Experts of a small language model.
Experts: 64 SwiGLU neurons an expert, a softmax router.
Below are experts of layer 2 (counted from 0) of a mixture-of-experts language model. Rows are named router (the router's row for the expert), down (a neuron's output weights, with its number) and show model dimensions 192-255. Each number is 128 + 24 x the weight over its row's rms, rounded and kept within 0 to 255. Numbers have three digits each.
Before each expert's rows: "comes before" lists some tokens at least twice as common just after its tokens as in all text. This comes from a sample of Wikipedia text that the model never trained on. Tokens count by the router's weight.

# expert 12
comes before: " to", " by", " in", " the", " a", " that"
router:128115166109131126150140163127114119127132094135145121137165104120149165182147176124169119192175093113139122103095124165155110126106137121140105140092140124134161177107121122106135170157102140
down0:071131151149110110138091122138138137103154111119196078124178171118159126129156062120113089129170147117133141129129162095124106144130124168122083150108093126148153134147127144127153150131105114
down1:102119095087133166145100150107134123118139108116111116126154108125140113141134153075140128126088100106080131108135151112157117130146152170167140106158137084152153158108116140112116131182109120
down2:178132169130171114111102133144172158088162104127146134185168134135136105193107115125115123146126143120100081122157128107154093159118120137091073130112103150117113135120126149116110113136079103
down3:092120150136150160155153133148130141157108126122120153134094182156102113113141170148121156141133135125113109119093122155147146178138122121195128093088122104162129144119079153166143122119117146
down4:152146132120118119143096137107092146125147107108148129132137148158153142105089091123102167099086116107122130141129129076104149123114102128166077143132128168111149137093145100102113182125153077
down5:116102162155104154117167167148159092124146115119127092096121110158117137114139120150153105135143158182151109120168148139106108152161124134146145132121097107095083126128137113158181122132171118
down6:158079090140106087116150140133136073131114079153134126125154168148083138102145123113144135114146133156117121147115089103140124143125170105142091120136154116141120114122074139187100065122082149
down7:167119155150151173137118109123113120110163143089102137139114120123105134097134146078121121168100125110118164109121143120127102098084142121165087126110143117126115125105127161086098130141140161
down8:147083142075130090133143148156140153148113100128195102145100170142097133148152155145137154139098126121181141132083118100141108147115104144149100157128121123112166154094095119140101119127095149
down9:111157124122128120120138090117177095090156162122126114166098096138120077111120095154158137108098094112130137099122128134123132105102107118120164118126135120106135146101109182079116103140136126
down10:161100123104115168106112144126138133167134115125137102139119107143143127141089161120133179173109186117169123143131127163143117140125138090127090132108099133160128131109105179149135138108175143
down11:163125170118149169182112087079152152134136197110084157108145100110101111112156124127135114124146116140111116130125148106111133132163116140147128155120119156150156163127173114095145090139113125
down12:067114088131160169114131121131071108115079150101112161122085178146129153087100095103140139148145104137110147148112116097133172139142127132122150144126164155146105107140151166184110133135121119
down13:170105093136103129119111142108140085082092153142097183182118093111162146118165153101142148130137123072109135113055108125130098116118083108167123113151117131132089162109126132126146116161126147
down14:106126147157131123079091122112155138113213176155157115127124123111155141160142098137184142123154101120119127155143111140118075121156132120125121175129104143138117136159106139143138098153089147
down15:145138151119152140140114173156117109137134095104132128102131138130111125171108138160136112122126177140127091123115138141125085146108148117153150135081127151116129151102153097132103080128151140
down16:113115164125112102128098139140144114141085113133121139097155172092123131156152134182168102122178153112171101131115170085108118139131125101107113156119127154148139163167169122118092119158121173
down17:150108169105130142108129154126113140121117114141112152120115154149159126140118133137166156127114146128114127118123143130111120128117087113161155141127126107140072124099096174099140162125102126
down18:084125126113116146161107129188087115154160121110183146134101138164114127150134118130134110171130148124134075138137128112157143142149130127107167155127110153150118118112109117182158101127118113
down19:119112114099103092087112114157149130131157175124163101130179095134107153149137177130131118169119113105142167134133086137115090105126096140147138110139132121123162134130131118120098134098127106
down20:128113158120146113117132135140177113113162075137132085160152162089106087172106102098153137138096153140139140169146156101177108140120150131169124119130127113173109141134131147128153141160155154
down21:176123090095125106111154146108160103129114124117130118130120139074109166141149155135135138115092101102165126179090115080099062145147157155144157144129179112122142158144047161109146096144119127
down22:168060132112119135145132106116158152097155134126148154110143070155127090139155133128159126087138116156149109126148149079110141148154089133107136140121099122134155135152179103140133156130134150
down23:182121125167133097140158125060137076130089107157111110102154134136109134122135126133124135154119168099110184093112182129137141143122148151115140126152141142128141152129114138154109155107100137
down24:139150117094135135128129128099116128130101123121079158183130109085121144133112135160112143125114145124069087133097164133162160142098132128126077104099143080127097103125118134097152158142113185
down25:152123158116132146137129134139125140150157102162124135107183155135142095161143079149177136120084148105117095154108144126143159143168168124127119093107141110091146107173152181145139155118123110
down26:113125137163130162105098145130152129152133130108104140116128144136156134143151168144129087121127085145139087127109108137151119126103145143151099122081097152165119155146129125120122112114103097
down27:129129154167141138095148142097102118099119124147169134138102144139108148151082124174160126157106138100094128104133138139099074127092116147148106151122122155106109142081109162069095105116160141
down28:123103112124128127115133115146117110090104126122139138110121119151098157106103105125086120122106126171130126131149124150078142152139139163098082122126100159116096125169144157148101078143113130
down29:156110149133136151100124121133137115143096116171139183151130144170136089098123147144152158105119143137113120094136147115121109147123129097152163139125093128107111150119126139147110118145149079
down30:109104177107119134145101140142119145169107120109138161117141112165105115135196170129134147104094147124129143147139132107122109141117151142122145119131144163176122099126138110125119160111107122
down31:111156144145167099088172148108059122171080122150132110117104136125090122101090120137129164123124148098125162116128102169117117113112139115152144120103136138144073114134156126121140102187131137
down32:166120134107104088171123127133156162151115153127115148128120187120117128156148085105155123134130115135144128139118156171123160119131136126120088128123164154135101118090161137164137145084121118
down33:100159143127116132141101147114124196161109139145126113144122154130074119122112129114124107101153149089088149118124138114134143147123114126147162167087119157119116066109141169094127148172095139
down34:139171119092160091093097156106098161092132140138122127147130130108108106219153113134133107087149142101119111179164135122138109144174121161139143116129084145156132127102150118099152112137133141
down35:139098160107123152110134143178129143129167134119187123133116109157110084117122138130172077121133126130115122134153128128141138112109150131142122120178114174166194155110118102101128119129134133
down36:131164105118121166161171131110159099102147119171116137100111100124171146120114144129167123096120125162129174189110099110151125125151155144169128129124123120127166103097146086127183143120113122
down37:116157063137109133133137127123099136121117154146118126130097146152137116108100124127128119156100096114136173160089089157092127118168119112123108169136159137122077118095135155171135161166138117
down38:117156145133104146089125134169135139147166154150151125101154154139073103145145152147108128173131103107151109106129148120126115107111127162109098161121160094093087139131154131131117111119124149
down39:138102112104099114143119121132095130153077102149111118119104155158119111110121134142128165115117156091093137163099141098126118124152145125125149125136147135127107098141142154156117127088098127
down40:198119107087091123111121126117154126169103112105086132159129084120139158131143098161124160114125118171130106155109161148103107109159156159108091107156116152124105161128113136164138151154155123
down41:091126098157120129140115087148132139110138167101145156112115122096115127126101122134133088098124104096121110118099143122105131155162117138120167127129114110137126122167126101146074126137122174
down42:111142170124118134090109080139098125138129130106116099109134165154144126183122113141082115106116136131097114171167139121134164084128132087110051093112145141161127128151118102117139121108103108
down43:179065105137119092102151140133148163128172130153148138096157155141102121126151118093204121114152126104136116176141105112107100128157117120122107149093137111118111123141142108135157100130129137
down44:146109160136138125120103121148103133142115116143117142157134102095121118133129126159113122093119146124157150169122079149119093122082064138136153094128158114101081151119103153099090124141119131
down45:130132106129116175174167090109161107125151127126122155112105108125116152079123133173129112112155106111136140124101124119122140128116129166139161131136149134093084136117125124102123109116143079
down46:138139134169161111146098163120131150135132106150161148078167125139105120130128126105131112147085143094138135129129142151141105132109143158137148163122149105118115121064152134086153129132134162
down47:105166106130131112126085154141092149137129089156210132147155096104121107155147141123107109179118131106089139153141098118080136104120122092133116148139109112145180163140110111147120142114105126
down48:144140127089118146166158125172102126149174142155142116121144120124083128155140141151146147129144093140127133099115103102144140121163152108123148094103145153096177126112138142120112112109115130
down49:139115142123128103106143152130113120131157144130114189130137117112121102095085127140092148113140149122121135072133141077142103157150121125114145130152133103157165125087061159101106155125137150
down50:130145163099116133110130098158164146174171131133160124096162094130135126142119120097148096146137148162085102096166124133178094127110145131121102139112126198127116104108105124125136142156133134
down51:112076103120162136100148141170135111149111134070139140095182153114130101101118089134143118082135132136092110117103121167127125131158129101125140146147133090111142149117133117147137114113098124
down52:127176097130138095158118090162134105128157123155129150167116130183139151161119140160099121093117144078163110074123099132083103120117129135148120128111136111130139105120083143107142122083172142
down53:091100112160148104140127133181116146124152148144132109170147150103146136142096128141137112158143141104143085091091125121110126128116150108118136155103102067124153099151156163107137139146127125
down54:119083151106120155129112119113146087154131133131098127126164146112146118112127151102157130130112112158106139162109155165122089100118104130138150135129096163151156134121145169187118145150165145
down55:114148141164150174135112137124109145120102146100116151108106123128125157098094136132150124155112105161114141152148129145139149143116177155128116135132122148148127093120141112138081092096116178
down56:100151174170169152141164133144078082169142139140053089143133119109098137077120127136121107101102139111105155170141102153082094143131151122101139134136164163125092122162101112102113150137152105
down57:131129128139144165090162164158123112155110119126168114108165121151159148143147113123187124162116181154136128112104144134122107144141092099154157139137120105078170141159163141143125084109138108
down58:147178102124117147109157061104110123178117148144120149106107131141101154063079114151101132145127123147144106117109124145092132107111090107105151108115175145102133121065148136172079099130143097
down59:150117114138160109071121174125131089120126116065124163168117133146116094141096138101133138142119135064104147108163111139096130118099116130142119139160177098135141131118126163141104106115148119
down60:139127148129135119131129186150160099153109121164166094148119133134100170143141136117149132145125143087129171140108151160137124139125096103113117151124103100158154149123109113127120144123087147
down61:132108119150174058086124144131089136114135148102109080128136112124123122105124136127124134104143142135096116141199111101145157109093093164145143087143152090123121120181140101073128154112131136
down62:154147097115128115140124111167173129117109100129153165126169147140121124103149128127134115127150116127142127122132100132125154108137161151105114149164132078073133121132083124121097082130107104
down63:121064091144097114133084164118148117166133152119117137103148144165107065122182139135132134143121159151140151097153163144140122121114142106112124134129119161138138184119123119129144109101132141

# expert 37
comes before: " to", ".", " of", " in", " from", " with"
router:160166164134166070136115128129114140141141143139156153107131116149128128112157131098177079150134164119145102118116120120178102160112090104174140164131110114107091137169154134131073138130145102
down0:119161148165135136126120103124118116089121116078158144160102080127157139107148117101137132107117117144129136124176105140113086140162119106164113129149099102103112133117158128108130134118117092
down1:132149110137137128114181159151081180148127125143144108170079107091137139108153120112101174110133135167132173144133142116089131077140106128122112148125152121149120177102112148091147129161120131
down2:117172118174132103143131098144114103123165157120098149155162108175131118142140134143090165104077109123119127090133142126114125139175088145151128144117148136139133189209137109159119123162099160
down3:135153120135122105098163152108117134158147129095114176148109158151091115121094107116117145114145119142126154098125093148103127125102122104160159089144171105094073164108102131123126105185108195
down4:131125110132126141161143124141135110122138124115110147129123133140097118129137110145109124124132102147117103089136145120164169119161180121134135167113135128139164176123122135117132142095169083
down5:149169165113115073139132116103125162142153090130151101115102071127141109118156095084144097135166128116151112113144162108108128081118168120113130154112156107149129166144138135109173170165168175
down6:117193114105138101101122129132146124121127144121121148135116162138143104115144163140106136152069122142165114093127175150139145174094131118159135153089132107167183153094131128113166160112117140
down7:134084160142117148137129131142165110134162112090106126105141141146101097108180152082113117115152100140139102140156158145142143145189118164132185123161081104118129130133156118161158112123110189
down8:093139124134099100126111124156112111102150160145129136100097087117136105113144144135145129127099081120138136124110154119162142105126127169133121134145110087095126160151102147191093058134098137
down9:084110145075135125208129152129116120099138145150112121132139124126134127104141145102110128103154122146131112125179127128152106072145109140143148113134123137137182146131146132149160143149114147
down10:109111171120093131144134110165188139143146091104137132167114126181119140185121092161123117131090141126133104107080169119137128128149131113115118087134113151151140143160179130142117157122148132
down11:132146118160115114115133150142122138156170152088152135167136169120121145107126159140081139140141114145095147171137119148123165148157123128104091175154107120127129098136144134133124135122143076
down12:131112162159130125123090121105132152095098154118141120102131134147142123148114183139122129157129120168132117096113145111071152109072140133097128127151111164099081140136141165138096118141110123
down13:124144133119142103100150120134157168114134128132122159132129146156138150134097130127128070146108142133141163128117174136140099138122102153156111155102146142153134095127117159121121105140111142
down14:100151126186118138140156117124145159135110160105115195166104153172116138110128142145134139124140137161104174084123117161089111092129083099115125153083084096114136117108133143110078106109119131
down15:117157105184119126123120097148163150123138096104159130128146142122095122107137118093158144104132128117131099142143147137157155099123132102131106104120114191153155133138158162183154136136092157
down16:113121152118074121134124139153112131086137150129132080123117134086131088126088119105113080158140109131109159140151126117114087116162144108098132118166165128129135121123093130137105137124093083
down17:135109160110156097135161100168131131147130112151107124133080140144131134148140119155174156107136135118112154144123166109109102171165156095106138113164153122150148126094141110091124170153119131
down18:113154150122138136173076133167135146122116144121168099133142130083115135158162122111122135135114093097139150128144102127103141099125159147135168088134135109080169187131093158110143139144157147
down19:146091138136126103091105115151145095125129123147129101107152137131102158172170136116095152178187166153143102130107169135154122109136176128112097167121127105181112114151120120117154173140118144
down20:125072166156129086144187139126126101108112147165150129155129136126103131094117114144153124119104162143125075108117126090117108155080099156126130098100081131115123109132122121107098159073135169
down21:131128116134125114106135126132116091121086171141122141089142148138134122137113110135134120118168168134151131102152122150133116126116140118096099149134137122140114141136101181146110123141136112
down22:141146126146118144138099146120142150112096097143175125112124092151159111138077116156135083141124091154143113121142152165133088140133160117107164074173140167124144123130146152161094109088140112
down23:146104100130170129135158114136101110093099106138119143127099125137167121115146151153149142079093116107128131144063071118101136103091134111145153121130137132105114145135110176102105148138150153
down24:160053154140098141090142126111116116171142130143135124105144169132162119108137087139152129115124126137134159121093130126166194111079147086134127090113113116125115101137107100181150108117132132
down25:109089130129154123160117120189116142154153110108127085143136115113163105099099115180139133067112141160111187111144108107123103133110126062122147077124102139095171120154104155117115138124118109
down26:149115131146101099114140172119163094103121118141121124134130120155135122119114139133096150140161099107176117114116139152092077128119112097142104149099119124104156124169149141114164114106130139
down27:128097100079132132128124123140144124080125116122083103125112064107111168119150119070120128125126168153164120103113107114144173149100146162097127144114094086128128147145091107152181106082148146
down28:113111124148107130143160109111139138098178097141144115160132184111118135185090145101118139142120170110096103147108102140148111166111152168150141129150123151154114104102116107143119128155125126
down29:108087166126115121100145116164166152139114154108121169173135087128124200118101112128149136137122104164133145120116076146125099105174119124209133119127133091140106134103107145119139090135130122
down30:160060144110114153089134136164137130124122112161104187151097128142157114140189130139171147146110130181110133107134122126164112105121145087097100116108122113105195142146108110121130121157101131
down31:158128086086099108119156144156133153092078119113115119105129137116110195132105138147157124141146167104102119121058135142159131077165124181148136142097111113132157060133143113106187135171102144
down32:126101091109101111092134108168103119164146113115152103138147110114110155132140147108142184127078103107088154136116165106138151138079128117083127142120112107139175123136135088152119123145090192
down33:145147162111118144167166169128177118131101141126091199150131144139118152115134154102032104138137148121118127129128110148138147142126116122152118126151137131150108140151122146143164153138144142
down34:147095137099126137121116140122137098136163122123117113149132130188164133096160148142156128115129146154156129130147160110104084105137155123136131142126157148137163119135158162163111125149154123
down35:109121096167146126114119169165101142119088128165149096137130106148146139122152130135126118107138155064086174156098140128114112088144140116105129174083128095091154119138075144124158127130075149
down36:138113119127088107170115133119122153134119090151127089125091123152193137162201142151141126129096108130151168128095144104128162130101162141144118112149106051141140171099169150145136109134136138
down37:112131131152135121130123119152113147112090067075134102123119135112117108106149129107134121119124120136131126069178129154125119152070128129166093159125120099113127133112117072164108117125136097
down38:124153081182130109139073122145094162127138146099120113129156104064139098145135119108149135134168081156109127142168137145132152163142134171092110083141154088137170126084161117111132141127163130
down39:144100161172141122141130127103119130109129148142171168123158152087122122086149101139190135105175137150178144092134131140079125111126150131089127161138114138139139131133126122081146139125146165
down40:099183103163111144148151139126081102101103126137108135155136144127143129167116150141128109150102128139146140098139106121125098141143097121099130140113118177145163160116134101166105153089153084
down41:126131118136135118139090129138097144132147121121128124158149155144120100176128112182112175176110133130149138121163144173177140133094113171133134078131085106107127136082143112092138153123125149
down42:103131140102146110113110103087129109114162132116136169145156145124138106123148144112079126095086154097114153135149140127145146185142137174173153138170135093133137139083153132150112155129153134
down43:128121133123100106118171180159171136170166144156157149163150100111089119152135146131187168148136115121117094106123102107150141129127096140117104110156105120103167098138094103099105131122107132
down44:130119164137142087132072145139159130159108129145105147113176090154105165143128103096149144091129089158081112099144142118133167149143098076154108092132144094119122129107155133152126111150118106
down45:123052150172103142119089133105128131129159138131127163115112161117123119146146174139139123127131139121146090132145144115155160080136149111118142160120136134114147135180132118138109102113091099
down46:118140145102131110144137125126088150128134127082108123136158120122131094129111134142117153109138111153157122130146143160149105155155123150120151091101108133100117097155101113137147119119127116
down47:123120134127137116133112119115118119145103105140121122159114080125153118122124109120154101131144124150121128102151137145094168139104103152103115070130139175094077140162097116089115120101130154
down48:157101125089127140157183111112088142198127085129170115129081166106117120102132126121126143104137122107177140138141130154147088103135114090159089188134093137110163137135120146173122114159121116
down49:105103096114159130115140157099098146130092105132132138151170129191122099140147146177147124104163147112155087076145180109125126171105159157100086137136096169143129147079137129068080150116119125
down50:188176155119136167134165135134152130169163164120107106114122131118137147089123083129151133131173161145115151154094138154128135125149146124121149134111142126127100091175099156169152102132121141
down51:100140157115111135093112124111174126156119195164135152108121163165117123158157170132134091077119095145176108147132145089105128129139121157115103148118091157133146131117159181084087154086119154
down52:121143135143131089113134076122084164156137120096098087146101151154111161084112102156116104099166111101148140138112119180158149139129089158148137117144136136091114103127143137126138085089129121
down53:142063171067119115142127094165154100139142143117115156114143149123138127117127141131131184139158148139094096093121184136116146136149145117115116101151108122113137156115165146130128137072160138
down54:157110094152122132137111121147105121138147120081138147134144111124158168101104126140124164073120110148147089109081144078153138082168154108107116106136156133160117124156116119120129142137178091
down55:144096136145183141148114113138125166113139116150111116114136120115120080118143122140113135127144120113086151149149145147129150133156129118128115125139106131180151146138130151101123106113087181
down56:157105170157135133123174132078151182121145089106128181174045117119133107121114150137117161135107150103141152181079154154123122127140133110123128091111170119157120090135157137130142147159123135
down57:142161124126184138134109138092119117144130057170119148138094150108076111093132114134131136123137122104119107133114142135124128144117138151148123094123150149115085168081091103141095137127135081
down58:113118149181118097142141137092143134071120152134122146171128126138154095145123126195144135127148147100150181075128091090064088115122117086091182160136107133122123135107114134122071140106127084
down59:116143136079149145141136096076135120128121100154116133118144146140111121161120155132096143119163115081117130118147116133078095113128162095110158135140114074162080151119113120148108117135130153
down60:114091139115142113096132142127164119117133140123123110096161085164151162095143121072131145131158090163138151139110177097151122085129171142172159122143093102157147135124137108107132127141146126
down61:147158107108086160121167081146156083140169123119121156126139146118094132071121117103188120124113154120138125176141123153112128083133126135141122114139142134138104068143175108127126106109080161
down62:143141116110146100120148143131149137137114108089123121162170145127135113137155133089160107137163128122138127117130146151165113051115141138126142121112142123126120168118124165141136136153151099
down63:164133128066081123135107107158140171144106138114215117128141104128116132134164146121056142129106127144149128167128107162140134124124110105156088130126118140184145128103132089117111098137096131

# expert 55
comes before: "1", "0", "2", " |", "3", " |\n"
router:101118133101114113080153161127161122111127073143124068133083156121129140110108171120139110136117146113100120102140117164145108137112120112132113085128184132160117123120105128141153123113135170
down0:109123153160154129079158113110110127098099110136147132112092147135166111138124102123115119157174116134085135093136120121086113096166177138137132100102147119170126112156146127162131105128107139
down1:087149106153140087110137111155130153146123075130178167143110126091100137121098139133135179131117114120132096122113179123132101146113100146088154148119111123118144114112120094086154127149138145
down2:110120115166119137135132107095105101139099118105112120138171138156139122121116171140124143137132106110116115137102091127103114144119084144106125154123164142137122121110129113151127090145166124
down3:117138118153164116120199134137133112110079099146152115108143065130114116115142132105153154148124120151113122112179063130114123116110133138133164118126143085120098124158121154140148127141098100
down4:128092147103136134125109133090121153091149129123139139109126157139162141168129148139127134107137142126109117150128174137163126132151147145143116140126113083178100093110135169149169156118134174
down5:177130160105127100090094144121115117120139123128150132116144119135144120151132142128119150132124134112070091121124179131164092176106085187100157105155109096110178124109125100090146174165146092
down6:137115191153119159064156165147144158141100134129095136111123118118134113160120092143123115139119119146175151146118115109122142088121083146101132092131132126121129133143152124131120151166171174
down7:131129145126155083134111145075128126163133140116113133190158160147098138138129136151144124133100122147137104098145142128137107134141121114114102127137094115122139180122129093078120119104179103
down8:111133149108135101120144106137131127138131149115099128181103116129101154104118132145126135096159149117131091112099135154120099130189095136123176104133177152147125152132149115116126130139181118
down9:142118133129116120148124163153137073136126126126128111164085145093112149101115153103121120076130110135146098091176139116144153073163132130090137137126141115170116127174108130117125143141136121
down10:122129177089098117131156125129166144110130151110181118191128139140154132176172140139120128128121139080110126177151109115071132151146103125120134084139172134129187131118152137101138162104113166
down11:074148128149099167155139122101127126099108123092133148092146150121131095129122115129141134140121130135150108131176175100112111139155131102130112076142130138091145203174097133110132123117137108
down12:101128157157116165141096097151118131127123113129161091106107117152126160176131130144128121133143099149136144138152176104136132123108152145139127120085135107141120120130112147111144110176138117
down13:133146128098127109154096120185128077129121154139151120113118071141184154094152127131132132113156102163111125139130157104139109134166140152119114142164093084118146149154143126116130157143156138
down14:169125102104143105138138128148135115115123136127147094125143108101143132133146108104159157164141134128128159127125110148149136110136113176151130129082127086107153142093131101112139147126130127
down15:147120114143152128136143149133153139123088115204077107129194096130140105171116124098129156095086129148148129116129079117111186119121122106134124091122118120137097055104063098132125157127109106
down16:103151118179159122116181134140110138124091143143101188096102091090088167148140115096098181110104130146162109092127113129143112131154139119093140159115114143119174099145138107110086140105161138
down17:140148118117109075172138136142124108137150147166147122130089179098078169131147128105143162168126102138163120118129130106132085133121101092171089098121092117147132177129107146164102125120109139
down18:124078115122137134123120112133176139148122089138104125149127151122128110171130147094127144159112159147143116104095129118132102149108113090137117132108087096124071098151125131121150135096110136
down19:122100122185153139116117132141135097123095111137132117146140140116140116114143117141121096124155105159119100090147149142109112071088108148116114112138119111123105162126150140134113091092115115
down20:145100131122142179131129129149127089130088150136157150109103088149123085135115102146120167074182126107130149172155119096116108123105140124162132168132115177163140100133150155096135142130146097
down21:090153111151123141121102169139095116125146136127121131159094163097109158132159138163146135157104092108142111156172107128136139131129131118094126113174079141150175108126090108123140129100097093
down22:076129146164098168146142097142126120119151134118111123134120174123108144081108099105133072148134141126136138114114100129092162158128107114075163137140121184153114135113133114116182134169119116
down23:140109143104109125119134150152129108117165138087146129131095143106105130136125088173123168131079158140152102144121134129130100106125131125113098154123118128107113146199152122079073125122145157
down24:105131129137128144152091121159126071110100117155115124174113078111098136146174164120121100134119082114115116069126133101141074132108117094112143134136125127162148096130088136162037145121130094
down25:121107166075130128145173097138145082138143128118120139076207127175145141086104149080139108145129139156119076107135150118156123129128115131133155108134138110109130113162121143162141104087134087
down26:048071143074159118126145121125104124099134133113095124162118167141099068100123147099117149121121172150126097127101124090135085105136125153116129128158116135118149119171107137102134160103183144
down27:170107120126152128116111114118140149140103171081123126108116135134155149114165083130159162144158143138118161171087143174072150118141116160110196134143121098159115154106101154165129111147171125
down28:131108085138121115105137142138112115149155127132127141121115109096134148095116095127145114161135090132121097089096140141125061175140127133138102100135110130137157118096161114106137104135134146
down29:114130130091124145157098169187159122087128158136127122122111142119144099137139143075103110120087161132107143121098178168139106144116134129143126117139138126142077147127103092128149119096122101
down30:101116112153129145156142104126139073109148118140131111099104136132106129141114191105114156110170141122156143129165133101146131143143120125129147132159151116148103129160087125109114116122124135
down31:121159146162120124167160085147163152141129149152119120099126129108109125108107079113135140126121108126163111123164114083128116084154096131080142137171118139112109128168111070107112128173141159
down32:149112094189119115120135134124118061144129157141168129110133120117089121114122108075115149138127142130093147116109154150113125129116100126112159102168123142167113125128160141133116111094166132
down33:130097170144112142112113126105119134108102138129147136125112094168128149151113103109127158144135075134125121081123131111175160134107114111120122117115085137167123132113133121149038137178143123
down34:137155134154146135143113147127122141132130138162129158095138119150126128129119163090118124111138109151139181105132169153113080132149118156189164100179129111115132156152120099153109113099151123
down35:091128136159140133171102087095114128150123147104099095142111113115138149158108110160154126112127103154135135135139142156125108161062148103123127129117158146111133143178107131150152125110168133
down36:180141136147141103157108131124102141122166129130161086124132141070118131111123168143117081137118173129109128132106144121165120120135130175095113127091124113117122117089171129111114133118134141
down37:102093135092156120094119122128184178165115111125114141127192069142125050111129147176123122127179126155111129103139112117120144127074135160159155168103124128105113116143130125150136127153148166
down38:178114127176111114140084117137077147139131110152120126127151159094106138150080104152121079153098122124144143120144146176125154093111129188119136127085128126136123131145140129127127131095117143
down39:131160108060141104117081137099121105098089135166133146104104131130094139149156112137142152115125134148121125135145139112147131143065139093163103144095127143135090124106114134123119142146115136
down40:123141115145173140117115116127118111151109078121134134118152152119130140118129151081119073197108121135118168103141125093149115134151122123139155114151142157146167157155125127125155172131120130
down41:132135151092094106116141094121090091078116141152147118135122142117131125178134103146114140133106117137139142121113119148106138100136100074111109114138119168135125129110152145124117134110107105
down42:129179116124122104111090099084147116091062135150152149149119130088106098169089112158095165105129155080118121099144140127137071125105078128177120137102071151117120110110129128106093120098177165
down43:149082095129094109077107160169138152127094060145138098115135116132131152133125099175164139155112185079156126100109112116119105121110105115139124123138118116156138103124175159160127152173125147
down44:120121181132121129118187094182151117162099133124130085103105166170117158088135097097119146144125160135144145142148139141159133128114160106130138125116166156106121144183120145151133112105104099
down45:124117125121122170133113130129087098102105117159113133116165133182122100172102145150195152147090141107149090111154127126181107166102119157137099137134136144124136142118089132097090114133131122
down46:117162112108102132164144118115142133113103183151100137094148128148109113104114107121145152154170072080138116159116112090107154111132160139111091130120119122144163143167170143145076124128138133
down47:096097104132156150165104154141141122129161127118095085108177162086148106116182140105118111164103138199129123128109113163155170108161137147126127113186106089111140121102112140129118095167171115
down48:124150125136082128136106098121168126110112125101133076146138123111147158121128092142136101153095114142085142105107134132126118137129116189141148156112112113123111104139156111125113129113123151
down49:123142126123129137103162111159149113117072170103098145128144125147143137102168127122130124158123113122132166100092118115124059130107077105140110114158094162128104107131136102154154136128121107
down50:155153112153107140107140107148117058113161099088151118123117090118130066109106109124153133148120153142105147124123143137149113124092140116134143118122104114134125116141132165155126140140164149
down51:097100142111091136147083128119142154145127100134119043142151123133138132128134128116128131094101144110132147091113133135167107103114151139128098137115100101120132150104086139131142161116114159
down52:159116115143160154142117132130144132075137124168125131105124138110126110071128169104199138124116162174102106103102131151154147118131131144125119120171118128120130171118120154102091145169142148
down53:146172117132085099111082134124107157123166139146120119153130141122126080097070131148159162166144145130137095143149086159089128112146080139105095143125102138088126131059125117130132107081144133
down54:093110159118164123108118124134129126143170147106111128096154133173164127123174158103139136132109110149073134144105176121138148132117116175118160122102143161101119098088112132137126131128111129
down55:151104167144102134127125084156109096132132145117116110114175150141111109139132147115141145090112177118117101138158096122166107166114098160128129116097104130136132144103145132136104141151100127
down56:160155107151177125177105121118112166137112158123100131128131149165133096116089132170109192139122119168107126102151146127151200127137158153137150132111118143151108100121120127123121145175131126
down57:143126116153163119146136124114151099098094117096123090113141122127147143148136104116149088182086124155098112094107119153182140150113114094111144117125183120106158151101176087145141101121132121
down58:160138138111138111115121155145167119166151127167115067132170158079102157114109108088088137107118156101126106142102123111111107130173125128157148148122091100101156124133174139169134136082119165
down59:140107125120121164127119120119083103109165158099129060151187134114136115116163168154170102164143083136138139132083145149091141119101136085165130144162158137153150160139115121158100117113189132
down60:089120108130102162107130137155139128130146116111103096159078103134098134149128128129067163092153156158147119173117102135116115144089138154141126096132115122158127100141083151149121158103124144
down61:117133131131160082134151146099058159107112130152127156120151120134102094113147129118132115112098159129089117140109119137112152084105115141153126127145139138133091103151144164106124094117119112
down62:120137156136139107127129139134134147197169186109141149129105125130104134130098122146132182152142079168113084177129160122149140154150128183137125117112136138105107142146119098125114080155118162
down63:133136134151128134130118141125108137064115148101129135116131156166100111138102121117137104119139120131104144133150129133144128139122130098161125118123156136109122138115167115127129131123125111